Experts of a small language model.
Size: width 640, vocabulary 16384, 159M parameters.
Experts: 256 squared ReLU neurons an expert, a sigmoid router.
Training: a variant of Adam for the experts, 1242M tokens.
Below are experts of layer 5 (counted from 0) of a mixture-of-experts language model. Rows are named router (the router's row for the expert), up (a neuron's input weights, with its number) and show model dimensions 192-255. Each number is 128 + 24 x the weight over its row's rms, rounded and kept within 0 to 255. Numbers have three digits each.
Before each expert's rows: a language model's description of what the expert responds to; "mostly gets" lists some tokens that are sent to it at least half of the time. This comes from a sample of Wikipedia text that the model never trained on.

# expert 24
It responds to: Verbs and verb endings after auxiliaries or to, like persuaded, threaten, participate, plus sentence openers Although, Despite, After.
mostly gets: "|---|---|---|---|", "|---|---|---|---|---|---|", "|---|---|---|---|---|", "|---|---|---|", "Although ", "make "
router:129135120076140139128180143161120146114086115109101111104145149146122099138109128155147147132146117162107143120150088125145129153143133073077138127118119143110102145155124099133104144144171149
up0:141132141105183146162130147109125157145180133114118120131105130117113153094209114111123147106155101091149113115175144159132159128100139128123126130118119186119097145113100128134135140102102143
up1:182126135115115154147116107124112149117072109125176135114135111104162130139166121146140128087146140137149125085119098138145088151133153129146100096093128135113119143161141162081127132143146097
up2:116102095143074098127107144129136149125139141120115089118095099110099142132115172136124128116110113166102131128111161158132103143168163113127092124102144109100095129170115182165138149169105124
up3:108087089122103082167126133122098142107105108119129124122151127095102175153162109148126145110133122118119118128127103132132110124154123102120132120102163091081114138162116142100160095127156161
up4:115124113134161116102114163138113157132108123119085142111117123076147140122143070118109129095115176107109129152112129141100128125101130176140141109120141063071115129158121145137123123099175130
up5:128132140122111105143166122138106159139147132112130141084151104123157137108190110116155112126130106119132148149148095113146155125148111152127115121131152080133098116141147100122088145103142125
up6:226125125093116058141120111152138111126088122132106111108096113160130130132128127140176102145104112086116109104099161127152106161139115075118124127180099098171126136105151095143119084127096120

# expert 26
It responds to: Final pieces ending surnames and place names, often in tables or sports listings, such as -ov, -ford, -ton, -ley, Dw-yer.
mostly gets: "ov ", "ford ", "ton ", "ley ", "ya ", "ri "
router:116094145126121129153147171163063098122096140107137124139162088146153102129141127099148131138136129133134129131145073121151146093136126122094146146168099143138140134145125085141087107150113115
up0:101119123123140130191133154129164128125113162093129108111089082144137101134142149124134113120129110129119129118067097131106136097126118110114150120164124150111152126154139140136170120150110135
up1:127139121138158092106171121139135130177155148154073165135138101164119110075162133155118143093139166135121119150124117110109109129110130111135132182166125138124192156135106142126134168100151142
up2:114142128152174139118149117104106152118165122116093114142125192146124132134131108120101127106133129156188121130118126128094157148157121191115104098185159147118115128155154106136131113113160152
up3:112124102087166129140127171150142147130088134142139100148099138159131112122109115100134144123082105136109116154131097182110146169146138167122140140097153112102124157144113142110141097139150135
up4:127140090169181074093146141151117145153109114125165132145121138145141092158103140127192098082079113136167117126130153136135130149120102140121093154182100117105150157111111146077135139100137155
up5:146138153140114124109111193145135154117118142144172111119124139087109107104133124117157118134121129117145140140146077130164116141138166143134077159158166139133089125127139103117093119112072108
up6:120155152123105124150086139101092147162115120123167114141119115162140153117138101100113162134096141112142157155113121125137131124133119128169114117118129119103138140089132120110095083120138135

# expert 25
It responds to: Past-participle and -ed verbs describing creation or release, often before "by", "in" or "as": recorded, used, named, held, published, released.
mostly gets: "used ", "ated ", "held ", "named ", "released ", "found "
router:110124109117119139130164132149139104126093127089105101124145119161136132182138148111115105170144126143087142155153114117152117121111121097122109127140115086157142143155089076152110135115133132
up0:163139111096119086119134122112122077102124140140130095151085130085109140109099147129094091138145117125134096125121132161180133097181101147106120102101124135140159112127157138151131123158101146
up1:121151132114098180104105165094152101146150142121140152128105146142156166100138131120105127109100129159119122070105107131146155127135125135123106143107116152119143151134133096083102128131132114
up2:101091122074145155128117107160122097106110125131077123147117112106109102106139138151142154134140154157099117104124160119108141110181134121152129107116099131122131130160134097124104062151156121
up3:161146151129132111092136117133131105127173119154099114142094113116081119129148116117135140114139138127105098158164174118128138078089154109138125125127099115131121114094154093117148121091140151
up4:130122128110127139100104143102141156121104110123123109152172114099073093132162176141138121146097122164099154094079152165158136146137115149174105125104127099140120115150115134113161103124121087
up5:093133150096116135091117117162147120129147108120131139139116134137133120132132117125108147119115123142095153136140181113143130138140111095117162114133100160123128119149114126098109111086068117
up6:056133166106130100163117100104102147140152151156154104134095126105099114129137126120132142123136126125131118120112137141128116130110110153114113148132136160128107131101111158054154158108128157

# expert 18
It responds to: Digit pieces and slashes glued to following punctuation, like day numbers before a comma, score digits before a dash, N/A.
mostly gets: "/", "11", "10", "://", "16", "18"
router:142115114134100168174131163170075130117135138102152131149148120150129104140117140154119135156158113138114110105162094091157120138110131117117168140141106101103087147121128107122099081115165084
up0:081143132148124172120110153136131078098130122142135132130123116117109148100142132124124093120108092128101066128114155135147110103125118134117133099137125113155135121111099126140148103139132115
up1:141111096104127136074107112133132146102143106100153131143141088157124140060140170113151128118157087137207127085122121142136110117147188093084145106085121149144126126073142116117100137087084139
up2:161137153155104135106107129169137116141107119149159127202133146145147136116160160143123115108099119106099115119087106150105157117121153125196142159160055105125103103181129124141127134126140131
up3:137160129121111101127131093074157120126146112154111166149101163105131171139136124131137079094097142094114091126139166174082119143102145125165131125132160134126126112100142134105140139151137152
up4:149141134146136121098074106108103112113133116150139125128140125134117151110164152126158102128099097107128138101073102108163103114114129091136177135152090076147120096091137106155091135144147114
up5:091113113131147147120117171121111175160099129122140112146109126122089150184149139111107146109075136123108106115132158137158149117123158178136138128102112085165144084137143138170114149165130098
up6:080144124144132139091062133097138154135160114132136094122174181151114086147130127109149096111125133113105139082106103170147147146110135111102123147134119158131093144160144154138086129103190149

# expert 19
It responds to: Adjectives and proper-noun modifiers after "the", "a" or "of", such as New, National, British, American, first, local, provincial.
mostly gets: "New ", "National ", "new ", "British ", "Best ", "American "
router:122118097133156134125156165160121142112106145077117118121153120187127087174141165136116139132155093108124118124162080094140147107121098120141142133176066106118120156104102086135090144138145149
up0:147128152076074121136089163132122135135123149127110131127136111093158143144125085109166124139149088090159115083163137151145115117128131147128156147105134140081090146075118129095132131118137153
up1:134109102122116105109143108100144103113130099154125103079142117160108113154098131124150123148134134127106137126145145128148125123132103131146121118169126092146161150149069125149139126139103169
up2:106152146087141106099122153104141151100113132085102110093071172099114125143160129110153133192125149136084099128122127124140103149106088122121123106148137108102101156101146084174148142115066148
up3:133137123172108065134132141176161097108131115144117145131083098146142125099131135095124159121091088147125138114128138103128136093143175116178139153162109127126156129106126117156155125105109145
up4:133164126197148139121072143107159109088121133130099118138103138150149116113086148115127118146110087156166141172098134101094130133109132173128101114142131097158090133080098083135144124160134153
up5:101125111153148123121155121160118123109173103133183129146123148121145112152127143113156079145109152151135147160179120143127105097153154106112114092167111164126141146130088131079136137152109179
up6:110155147136169168109116110119136167090135103097134123069108125080136111143166121109145130164112144123064133136145158115133168132140119155158111089073141115136106108155092139150090137043089141

# expert 1
It responds to: Pipe separators between cells in wiki tables, especially after header or numeric cells, plus decimal points and thousands commas inside numbers such as 4.30, 2,034,627.
mostly gets: "| ", "—; ", "–; ", "£", "Location", ","
router:110128150153127140094144155135091110120113152059117114134121084179112141125123153149131110111114092145150123098142108072145128120127125100086164130153110109111157136142117051157086088123139120
up0:105110143143185114150136149141128092140090147196106100077122164157130135136118148129128137144091152117118142136173113113116140141176108123130126149150117143131127148134126145168125131136132128
up1:091121153084101142096106148130146131118131197151136109099133130126101154149163109126118073116113152060105101138118109109121067148100156087171135146170130086139115168093081156132133120097135134
up2:123088138126107122118137112126140174118144130125109120145125107109157098127154133123102136163086091142112098150121139154127097137110163100150152116124140115104095158122131109125135115142115149
up3:121106118144161165131128124167106141142110121123104129131097140110132130130155149111139104152125154110143132152106130170128124162152166095145126127140110130124148137169139177163143127118060117
up4:121131113132200143117118135133128145107161114128128145131118095132098054118120103108139128133130106137120115138141140129121155144143135096103141110157137150126125163124149112157163098092107086
up5:111085119147120138158150119141184133119100118100100142144104083130140124111097123158126165160146123146122151102158130110187100143148104085138134154092106125164137129141162130117165131152166121
up6:123115118112144125186123148138154102122106166112126108092162091109163127134119105135139144112162144085136158144129117138149132121135149098067135089123155113133120140120151087159136135141170110

# expert 6
It responds to: Nouns or word-final pieces just before a comma, period, line break or heading mark, like issue., politician., See also==.
mostly gets: "tions", "also", "However", "States", "University", "Born"
router:121096149118136146140172163168074150116109167100095115112136112160130120127140132112132119153122117127115146120121097094130087119148120089102161135128121093132110171137133097146116105155161148
up0:126099122106126106090128128168126156175154126156148131125119096094113143124110138161141080099106142127112139161094129156136119128128120087128180115109107123147104141165190123108152136107130131
up1:143109129118127135158133174127157100111129153126101137101112149131085112103157120073158119126116117125125122133072137189135085150161108082092142135080122103138139138129158113096143145109131126
up2:166166133140143115098141108108130164127098144133126140162142137082127103099133144088144106119143121125130137093087148125130128090154140159137095143154144175075123127165114140115109090145134137
up3:134157148122106142113124158179101120108095122134113143098188151134136189136141094159137131110126123119126074116165119134145137145126115105147137127130150139104103126141097110136134141135166096
up4:157147111109126105142135107141122132120105086120077096067130125114137119119086109093114113095081150116123107117110126107120118165065132107094129138160163118167113150141149148133113135141139155
up5:144098108102123124125090120119140127136053071161127112074132153160082133123152141111106108091118130111100135090164145171129108110154118123108150142150111134121139123116170138138150187125177110
up6:146138148089097109070156131100109123083130060173137094103117096115074101136152089131146111098120144129137124129124168176111139091136138138131164124113125117141096078177129134115102153136134114

# expert 22
It responds to: "In" or "in" before dates or places, month names before years such as "in July 1995", plus "during" and date commas.
mostly gets: "In ", "January ", "April ", "September ", "May ", "during "
router:150116149137128148093126165145100098093121171142139118105147091144130128137159091144131151180165108109139124122137068115140121130144131128115097120127092120123126154107074092156088091116135102
up0:127153132146100128137143098076141126109097137122122190166087123151132181094116123099093154132098170110106141141068106130088126100176124108155088120127169164147128143121103179133102106104093115
up1:107089139113070131098141151124082106104109117123101129136152105147143115135123120127152145049156098116147128159127079175110160116169121112117141163108150122114069133120095108102125146156169171
up2:100124117117130097090127101113128120112128119134126094127136160150149085156147129119144142086180103138124130096123096179131102140169120131153140156082146122086096113188132125136138138109087112
up3:152138119110093179105117127094113071119149127131105104112114157124102089114130104113112147135156108147134099132060150115155130151142129127142132125108136154113113133104105114091148124153117142
up4:109106141070159104140134168090100132143153102127148113130157140147145100142134130120110129158139093092134124120127097147132141108062111159141143141125145149115097130112144132106144110098124106
up5:129153118135148183136073174153094076130133140127137101089155124139167160164167102116137127147155126123131117129172118105193145087162114119079162107167153101115133140121147143145156119201146128
up6:146163104128107159134077129090139137107115102146130169142097111099125192153127118117145095144115154120151126120127126137108137140136086106135144135127148124147110183115102157076145127129130092

# expert 0
It responds to: Whole nouns or final noun suffixes followed by a space, often heading a phrase before of or at, like movements, composer, ministers.
mostly gets: "ation ", "ations ", "game ", "player ", "film ", "club "
router:124078140172116146122168186156066135130093125103128118137144094164148126170164116133141145134146133133110133078140085108139124124142101135143144150132099125116117139144126107182068114154143097
up0:146170114136116156129162058103145106140099105093125154133122113107116120166147123115138123105131170193143094129107126104064112168158105124140117150115113145082103123172086137078064130127163109
up1:069113117140130105155130112148088106155115103112145121112147179144161126149122074132161178131147115132132109134132099129133141109107139173120107145180126131108153112114110129197132106178114133
up2:108149156134133105136113111140149130164141122149095142201117124107120131131174104108121122112113095119132104205144111124088123119128130134143119159127111097111112116114172158097188093127118151
up3:118094138107130153098135087146123183118113119148126100134158121149161158076152088123148130099099170130115123080132086154137144107113124155138120138112119107132122085167139112143081132107150116
up4:136083117103148121146171111108111115117128118133177138153102066105137175156193122129145110108135120097149073098146115149134099137083112126138106132097135099121104122129146149092085155137129149
up5:099116105132083153123135174122151145166133130140124121132145103116128109113136141173117141114149135141094143107128132197148163143149129149121121166110158165105145133172129131154104157083130117
up6:138089134144120166146120136135116139120124127133139146158137133095134138125178091155103062109151118135126084137143120126116124058082119148106082125124126144127135098121122134139138129184126134

# expert 10
It responds to: Function words that open a predicate or noun phrase in descriptive prose: "a", "an", "is", "also", "has", "it", as in "is a geological formation".
mostly gets: "also ", "has ", "It ", "are ", "may ", "some "
router:140141109108138150163164155158097130118141144077141093117145097159149133133131146141125140150132115106123172133144107127141137134158142119085126114119122132115112132103122092149119119114148130
up0:122157127110171120116143112111144132133108128108125108125113151103113088138148159103133101115132141115115151131066149169151173154164120137158108119137133153112115117151127161115113103109114111
up1:150096146123142100153120186142096144114103114121121077113142133093107163149119129131134131095102141147111142147121088088123098131163121165122115131132138131103113142141141126124121138127154108
up2:133126141146139087111112153134115136136136124095130066162167160135178089131129095140144137115146146123120138131096128118140133101186116120121136117145129148110133119153102141143127124156132116
up3:123102130105107153113135129139126120152123128110139097124122125112095159154149143144092145114147119136118083140112158116184096107116121136106130115131116140120164134120176107143115158124136130
up4:105128144101114134100097116119126165129129121134133107106136157160116140127154153124116102135132111135133094163074105169125123144105133138182094129117151138073111158147092132086134112095093157
up5:096110133150142121114147151132154137124136139129124129149085099100092152125122096106141077124120097119111160141079081152131108144159114117145136158143109115121114126122108137092142084096143112
up6:092124101172170138121131120170090112093106102110116120117148130138146132141139167078141119137116074081140142093160119108148131126139115107102169126099120109135124114129129154125153121124113127

# expert 2
It responds to: Auxiliary and main verbs plus pronouns and possessives right after a subject in biographical prose, such as was, were, his, she, became.
mostly gets: "was ", "were ", "He ", "his ", "been ", "they "
router:117126127142149153103154162145117124122108132107152125135179116143113101126149134149114106164155108133120148144148114145149139115114115121060155102136105135144109144137124094148096143119150112
up0:156124089123134125110139139115145124153131126168088125112126134148108138108132099119133126145136094114147108099101158119071100122109135152157129116153112101128120128092159098103122123129092110
up1:122152095135191115159131105130112086102134124123117153133083160155143130141117122087120124125086091131097092111138113097074150119128134138076147130140132107133113090101095105140157109140118161
up2:129115181100093105087132121118110101095137135148132111204127133127096166127117099138119117114169089154188102102103085143077090088169098151121139132128121088090140154145115108114105112099152082
up3:138160118121172096063135086191113107113115097108118146169117123091121109136123161065161107125112108144120160154110140151101164112144162123150128117137132117099133129136108099119129106109160164
up4:166111080143085158078075180149117177126147109127144133120179133125165124076175149121119075120167138127114201099067121173169106115120123120134152135065143120124122123140144118114130129140063115
up5:108140134115105134106097088096127128128136149152104138088117104143119102114115094092123129156167104132139132096109102188090127114119123151191116132164127133117122170160141122082102126103125074
up6:084104090127104143114123144112114154120120117136161123143162137147097083103138101143151144148136103158145130131144146157163127149148134129122113122123146083146139126144099187102132142119142103

# expert 17
It responds to: Quantifier and determiner words such as all, both, these, only, least, plus fragments inside foreign place names like Baruip-ur, g-ou-ache.
mostly gets: "These ", "Both ", "least ", "all ", "well ", "non"
router:104092141122140120138157146202123134136114153106142134134148125155107124127111141128142125154133144159123116131186104115117127119168136114071111146145073129122127194126107135131111133124135133
up0:125104173077118126108125142173091111152130088130120166086131160152154159131114098101185105151087141074113127147106129124114167135129171175147140178100129133109123130126125136140145163161106112
up1:094071119184096085095138114147128112199096089158134150146158124137155131128119115128153189148097138151117144111150139142132149111116125174104110140101124116128115168176136128143127098125109068
up2:088107130186099166153115127133087146164141151118171156140142124136111086129124118091180134107157097125110122122142149157178154123131139140137131157153116150148096123109177133114154153144117112
up3:100124170138102091129140097163148120182122073122200097154126106116151099118139109089103162121102115147127114124148167161167110125155145171112137151139126116091118126154131165128087122104095132
up4:094134133130102101124142141112112118129123120173129126127128163121146098079102154078124142117109127125121139157098113147148203135165132134148116106127126151125109120105148140148126131132152126
up5:161124144132149120101153127145155150090121136130092104109095165148096155135156142135136139110088153117121078142139143120081128123142166089118118150127088103111156097088103100138118154135175152
up6:136102108116111089104105151141117129142139171145141090146129115127081126120135149144129109147135102162154102132122122184143129097115140151110091153105140124155170156145134139176138131134081182

# expert 20
It responds to: Sentence-ending periods, periods in abbreviations like No. and Gov., and relative words beginning clauses, such as that, which, who, where.
mostly gets: "that ", "which ", "where ", "). ", ". ", "who "
router:128081113121117123157167169181073128140100125109158119146127147160145150127146146114119183133167095173101127126137129149130087110175132149063160148119057126183121166120136125141098118129138122
up0:148145104122120116117106142128147107092113110143090144105150087112141128118094085102127132069121147116115124086116128109104127104116141113094146127110134145129137140130109107138143113129089124
up1:146109128108125119109123132113119140127153111128089118111153158127139136127115114087129109128126059086115099086124132154120125121122138101107152135145151112102111124150105124124109159124141095
up2:174121130137110114159132108113131144160131141143101128173129176168103134122143125060125077113083103111141119154093128133153117124128141098115155171130128135132137130147140131106110135152148115
up3:134090146106117141152143169095134113102126155128129110128156125113112174127156107127120100136039115125085128105182097112078083107137174117200117119115104150151127169109088133153141146140102161
up4:193131142127159143087160133102141165145114129151089119152113143123138164107175099124146101106121137134097133107110114101105103099148099115159124107145113118129128137151116128149081096130109143
up5:161090101067112157070117149130147106098115104158121094142128141115104093107123142140137160090168128124104121116168125147171117123145130110135096092129155134129159154086132111098128143124132110
up6:165131139158148112170127115182171119134126151133134149164149118136160107103104193119160079115112106079154162126091112097157104136129130151158092125137118146122126134107120154139123136140101132

# expert 14
It responds to: Short letter fragments in the middle of rare words and surnames, such as mer-can-tile, McIn-ern-ey, Cart-ag-ena, pharm-ac-ist.
mostly gets: "ker", "ney", "ton", "ili", "burg", "mann"
router:135086124106098123111146207175093120127087156089121126100133092123132125141123134109176101144152119123142163115130115110166125120157116112130140137159097134121133144108131114144138131156092108
up0:121140109120089123156104123111116123087078075127153089134110088103115149120141115098151108100100159114136158157127168155136087120143130201116178149104162131096134144162151144138132160185134159
up1:130083131096156093096118161140114139124136173120164161123156136133124112144144142140127101130124092132119126130117091167134182117109118112149133165141136183144115144163124160112145151126120139
up2:142115120135091117132128122109122151140140115132134109132155132110166132104105139156130156126132180122132140107113145111103121146115076128152171126163177164139107117148122161086134129140130128
up3:132112082125074126095118145091098128134149106114124123070128130106178117124137130134150126128096115106150162114084171121123159157131149087111132147109148186112113135124136132144133104168149136
up4:149099150100136124092116137160146142170087107103122122111128127118080126147172098127163102143095165119161094134176161111184120150155093092115114199159201178115116138160116126138142172145166126
up5:137120125138135122105149154144094169143083115137108144137091158091150147126120115102135119123096125107101156117106137183117103123149149151146172169127141111146163139155161148107133140120111114
up6:140147140150122139140133142104174102084096117130162129095166093111143163163160108107138110123089113065122114130151130109123094142122132153168103113126145154127094155116109106125133124122124095

# expert 27
It responds to: The conjunctions and, or and & between items, plus inner syllable pieces of names, like Sh-au-n, W-inc-kler, St-and.
mostly gets: "and ", "& ", "azz", "Nominated", "Eur", "Lar"
router:107098124106107100158156144181087127126102145128129110109122075111107117167111144163098129169129127116104150138134106151143162096101115140105161107095087115124137131113104086141118130123139095
up0:119103134058121169117143124102119131108138138103197148112123080087114076081151123093163113122105127161130100107156118160134142141106133119142142123130132105143138126078141096138144103160140112
up1:116141149152134077110156159117133138074117130109107099148128112143160140131169135128130123096127155111098131087114108077118101096157138115122095138078085114148086135123118188084123136150097142
up2:103170160130125155143111113113141138148175146150141128116060165140068159123137120164095089137128120112078124173084116153149135142080123120135125140118092129136090066095131157126129123132127103
up3:109099118084103111122116135163140125136117122137122127162097113147088142080103097140105144108138148143130100102128179127093132131124149144182120152120157131120103118172102131095127111134135152
up4:103134173124110119135143148123118125119141132132097105132111148121109142121131087155125162154122121177091133124087096124100112126149121087139130149100113106127132128132157111132139121142122141
up5:165090084116086148076129104162147143092138072148089126144115116113102180120134097110126081169129174147098139161141144102122151129178169112123164100107167130148146130140086112140127115134162107
up6:147123136114086103123126147131129111121124076112146138118152126140146124114129149150126076106116132116124144112131139095124133099135161109123164138145149087123165115144115153143153118115152109

# expert 8
It responds to: Final word pieces ending a word inside quoted song titles, names and table entries, such as Le-ave, Des-ert, Mil-ky.
mostly gets: "\" ", "ass ", "atic ", "cht ", "ber ", "ky "
router:098124090136122117127140139202095096139089130109125122105155094142156103170103126110084124148172149149128155138138090088151108080126104123098137130152105102139132151128118083157082111146131109
up0:185131133119115159129160111067155075119148118089136119124109123133155126163115093110137150099133145134065134122102159095122110100094146127137112122108139142150141108131102131119162114151147100
up1:098166153155147106122103119159122139150083141109128141155095158106113082096141141124139118151122152089057134120096104102093106148145091105149105135144144112116111144069134166196140147154128140
up2:109106138111117116091172113117126134124138128160126096108099128126122126131119119117131155138137080151139153127151149110156139085098127125128184123151117128174116120112161129174143145070104118
up3:082116102118121143107195119120116156153126091094146129071126163116094096103131109142114140153123156102123127141141133120138126154130134118135135176094110124122098121140136115122121160141109134
up4:179125120104086131104156107084120105065147096157084112122173091096109142159122121086090105096134141124133143110117130133088119074136134177133130098099137086127157149138102107137175143097130108
up5:135133073115107113114129125133125124140129113135149102094101086119159164134139116154117090091142139132123140108076155115126155132167116133121181156117165089119132154176154131172141100143143111
up6:086134176147125133157138114151108133162122100156115099129122077113135137181126117118153121144091133120075122165129106103135166124189132097114127130103111133099117137112135158196154111131135121

# expert 30
It responds to: Single capital letters or short pieces starting foreign names or codes, such as H(UN), J(halokati), Bielsko, Cyrillic and Japanese bytes.
mostly gets: "Candidate ", "Š", "Bh", "www", "Azerbai"
router:110114143139146145153155156163103094164136149098116145116147128180108116152118142131108142146148113096110112135141106127082097142121110096097154146131064137125146174137076128149131124136130130
up0:141152152117126096092092093120140115142126174104109089102055096133135090120097152141128119126096137097147147078107116093090114163116164113129127145116107087099110142092087114139106139161131138
up1:105086112092117102130109176093116120127096135119114102117129111168136134126115129102108135109120134131092118112102131128130163112087161160101117103146132114118149120126124115150169170119127120
up2:147130139110085120183121117148154090155112138176109130096105102130161100133084084112123101156128129153129127112125143156068151131157087128101186164133093127119171137157136138115130110053143161
up3:117132124128148137110140103160141148163136157131113180145123078152163139145144116126125160114083145120143172133099138080146117158121123076134122105172132083132143156113194131160136161129108115
up4:110144145137092133108119148170100088144110107159111141129133146119153110107118132125160109131109120156102123142137124165120187136100105126139131090115103171124116127144140143116180124129109108
up5:108108155138132099222087148134125121138130157151109111117101144105134116105061106149101102103142152116115117107155161095106130156140156078106135133139121122116164130096119116127123126140116115
up6:132158115119152094148140158137145178093118131141118120122103136140115117114105086173127128116103129157111134166153111127090115163154136156150134116121123135119103125210096097163146147162140108

# expert 21
It responds to: First pieces of longer words and prefixes such as non, pre, inter, Eur(odance), enter(prise), Hold(ings), often after the or of.
mostly gets: "non", "mathematic", "government", "high", "custom", "quarter"
router:162148113135158133114137182168121132124067147090119121117129097138100109139140150133103124117116106107095133100117113116113123114163098091107140114122101122084104187106087095154122105140158121
up0:140186120143129124131123160103136119142106135133113184097139112096119138090122084153128130082114151117110145100114177118151095096124136114140121151146129130131126192160103133096140105150107088
up1:129148197140155088094139064126170105112134120152113138128080133121119117145102123122149141153118120149128095127152199136134113159172135141126145194105111134090112133147145136127131164115127125
up2:123111157105120165161096125129123131168106095144140122135129142121133145102104127103117116131123133131106110131100128132112116134107144109133135136149145157113096139143215120105162128103156111
up3:097119145132120118083163109097190131140081129137078183105143118155134065080101124139150105115131114114118170121112140174119115131163119111127141142143175131115121149119123137111147118051141145
up4:131127108125190145142108113147124112111122103125119114116141151158127086146064081151122118109126137122081134160146163151089163108121119114146124142118147127128072136132158129161109107110169159
up5:114100102184152122141122139161118139176117110131148148145139152115123119139130114123171123120126110114131126123145122149151144126187134110099166137136144149163066195150126100106141133153134107
up6:135151128178090112089093135129110116101180130143143124132123140145137158111112144116132140127085100127148133120126169143165124132141156124115127122096128113119097124137141140145165128135142151

# expert 13
It responds to: Final pieces completing a word, place name or number, such as last year digits (200'5'), "York", "States", "Carolina", and name endings like "Glor-ia".
mostly gets: "York", "States", "California", "ism", "ford", "France"
router:149109134126142118114158131170088118105103147093119134116112132161128131153137125117118150116115127123099151117166083116123129122160120113067171146156098110139122159125143110122130090109118123
up0:146183101113150099128144112140126112148151128106127129175072148113185102133116147100095107152124110087101156112101150187154139139137145146110091107141129128123143143141149121168132121117105140
up1:122109157090101089126107143143176123105099134078126147118117127117149093142110122072107083152093121116109122094131072158152151136121102122143121105156147130156143126150119131128145137149110122
up2:142188153158145097151124100184152101097120124116134098134126066112130140098121131085170126103086129118102123180154150123112159083120134112145102130135126113152147094106112143144136111131127147
up3:166149151113178115147121150145116118076079129174165115091119127121142143169131111100093111130115115081121074119128107143128137074145110131102111145082128150089096174123120128135184145094133142
up4:155161107137141119132121145108104132126128108161124093120105142112124127131133082141120145120132100086165122158153163142101143140178122137124096154135140141139131157170124139144130076123125145
up5:128113093166168156111146168134100152172117094138083131104103180127142120133138124121096140156090144120110140144116147139101124144115143128154111170160120136111116135125123117150129127137126144
up6:174140120130144134119147089142133109102112158141139125124127126117117108120122140116127126116128141104054143119152157127098080125119133127160107136110097116092171142112124110126136126147113143

# expert 5
It responds to: Colons after field labels in infobox-style lists, table pipes, coordinate marks and country codes, such as Released:, Colours:, ″, ENG.
mostly gets: "″", ": ", "): ", "ENG ", "USA ", ".: "
router:116060113117132104118125151221118141119093148080129118122144113159142085134115139122167145179147130190156136084139119105162125099133112135093126141146101113121124159136120096152077148156155128
up0:155166111153136139085103122136123127112173142148072129154134168104160130137139129116151155151139129136126120144136127133154105152144127155177111131096101130131128122120113126150109157112078114
up1:131093163160115144149098140169129145155093100137138081124123087118197130111151155080117117123136118141113118118129138134143148102153148097157103107130141135106135130134120181192083059132155108
up2:160109154111054134101103142148086112087148133131176154124139142117128127138156126084138122115144094101146142122146107117163121142143102128119131093134149173145134167086145141092098115141164109
up3:095146144139127155152133129137122118141102122130121192091083087157161112123117142084121107139108096123103136134125137103144154091159166109160141129137146139137127145051164138118108156118106107
up4:121107124167119138139124125117153131117061137160131134133125089125134157137128125152122151152159132176134097130165136139121116132146129102123084098101130089175145137122128118107135137167150073
up5:119183093129147105143143130141115088121177079129144102132116095136117120107139080118140127140117073151124119117115139146086180113092166143123107133092144129079139167133121159111162115129182124
up6:130125132166131112137131114117113119100137165122121160134130092128141147139120162103120134158081105134118127172129130083107168135099099147188095084094112117163153133091105149136129108144170144

# expert 3
It responds to: Prepositions linking a noun to its complement, chiefly of, to and for, as in advantage of, Advisor to, profit for.
mostly gets: "with ", "for ", "from ", "\"", "of ", "-"
router:145122115085105170106139157168109133128138171086159090140131134157120101172117150187118118131135086178099194133153112119154160133127120133114152094152089103149155148114147126138091122144139109
up0:123150087100124156112127133094133132112119110133154178123143134120108126106121135099095111122104099109131111149095145169139121146124108125143139149154150164125128123094105136109153164143106116
up1:128150136122137108128144115151103121144128149072090137129087090113118146144139148124156089131076145130093134117138108115086128099119214132136149128157134095134156126148145112129068121165131152
up2:150139147091110154119153154135127105164161140110141150155136115133148131157149085087165124111131182153107111110136126129127095108100144103147128144163097132150158143092109117105133148124114120
up3:158120115104122142149129087134130122130137113127094070153069123093133136152138080130091176092129150140129116107160149124098126094134147110139150120096090151121148097171119114098140079091108154
up4:124158118132137134104103116151122137137111131103140166147113125206140098110097143117146126180125078148152151138131142151119096143108148157126117128165136156120113118082125134108126120151198109
up5:134116116101121120118148158154105132143125042100111079130115117111128148149137127147082164098152180123152121126128142162158132105187158128118144133157125114097118132152165103133137088084104139
up6:085131159117128131099097138165126135136109122095151106112176100151122153101143116118147094144122106139137108117154065114100119141127133131118090112107148119151124178118141099127139122154133115

# expert 16
It responds to: Pieces inside foreign or unusual proper names, often Spanish, Portuguese or French, such as "Porto A-leg-re", "V-esp-ucio", "De", "La", "Santa".
mostly gets: "De ", "Red ", "La ", "Le ", "Grand ", "del "
router:146112122108134124146179160166093130143133167113144135142115111129143138150158146165103124138164122170144151137146098093132117123148106125126134151173082123120145152124144087107114083144144135
up0:130096130133154077117156126122119168140111147142110172140140103084168119081125129101137135123122132135113156173142128148131091146137112121147136143106123147130123125085115150149135114148100122
up1:127132166118143136168168124124149139112131068150125114116047168136142157152142112182110135099121139126116100167169158101144130144115169189175104125161135108118150146136146061124149118129136095
up2:066119092106109057139121116125143152119099116117102149136109171099141128119110103140114110178098110126203151097109137168098127131142112137144140120110085145143077089126125132099139128159129114
up3:175166115119182149121145132135106087124127139139146122149108160099120126139135135103160098110124129110142109145114154182127130131135183141113147160125124128100178201136125154109125107137133121
up4:153143084139127046141104112122110093120160138090113183154082093108166187140128063117120083108102132116101144114135099150141171105127085132133127068114136100105112128128148107141110123138128106
up5:123135104116153109135136111105141120123131121109146099136108113114115110128093121124096168143167122166136136126086142110092118161127124125153096102119173124095111121148145158117148137131126095
up6:112118116112100130132162125105103131153121156130150129113154111126129150083146132128120138106098161128094111131163098092087132120068172129118122121159127100176175151130141141150151120102156130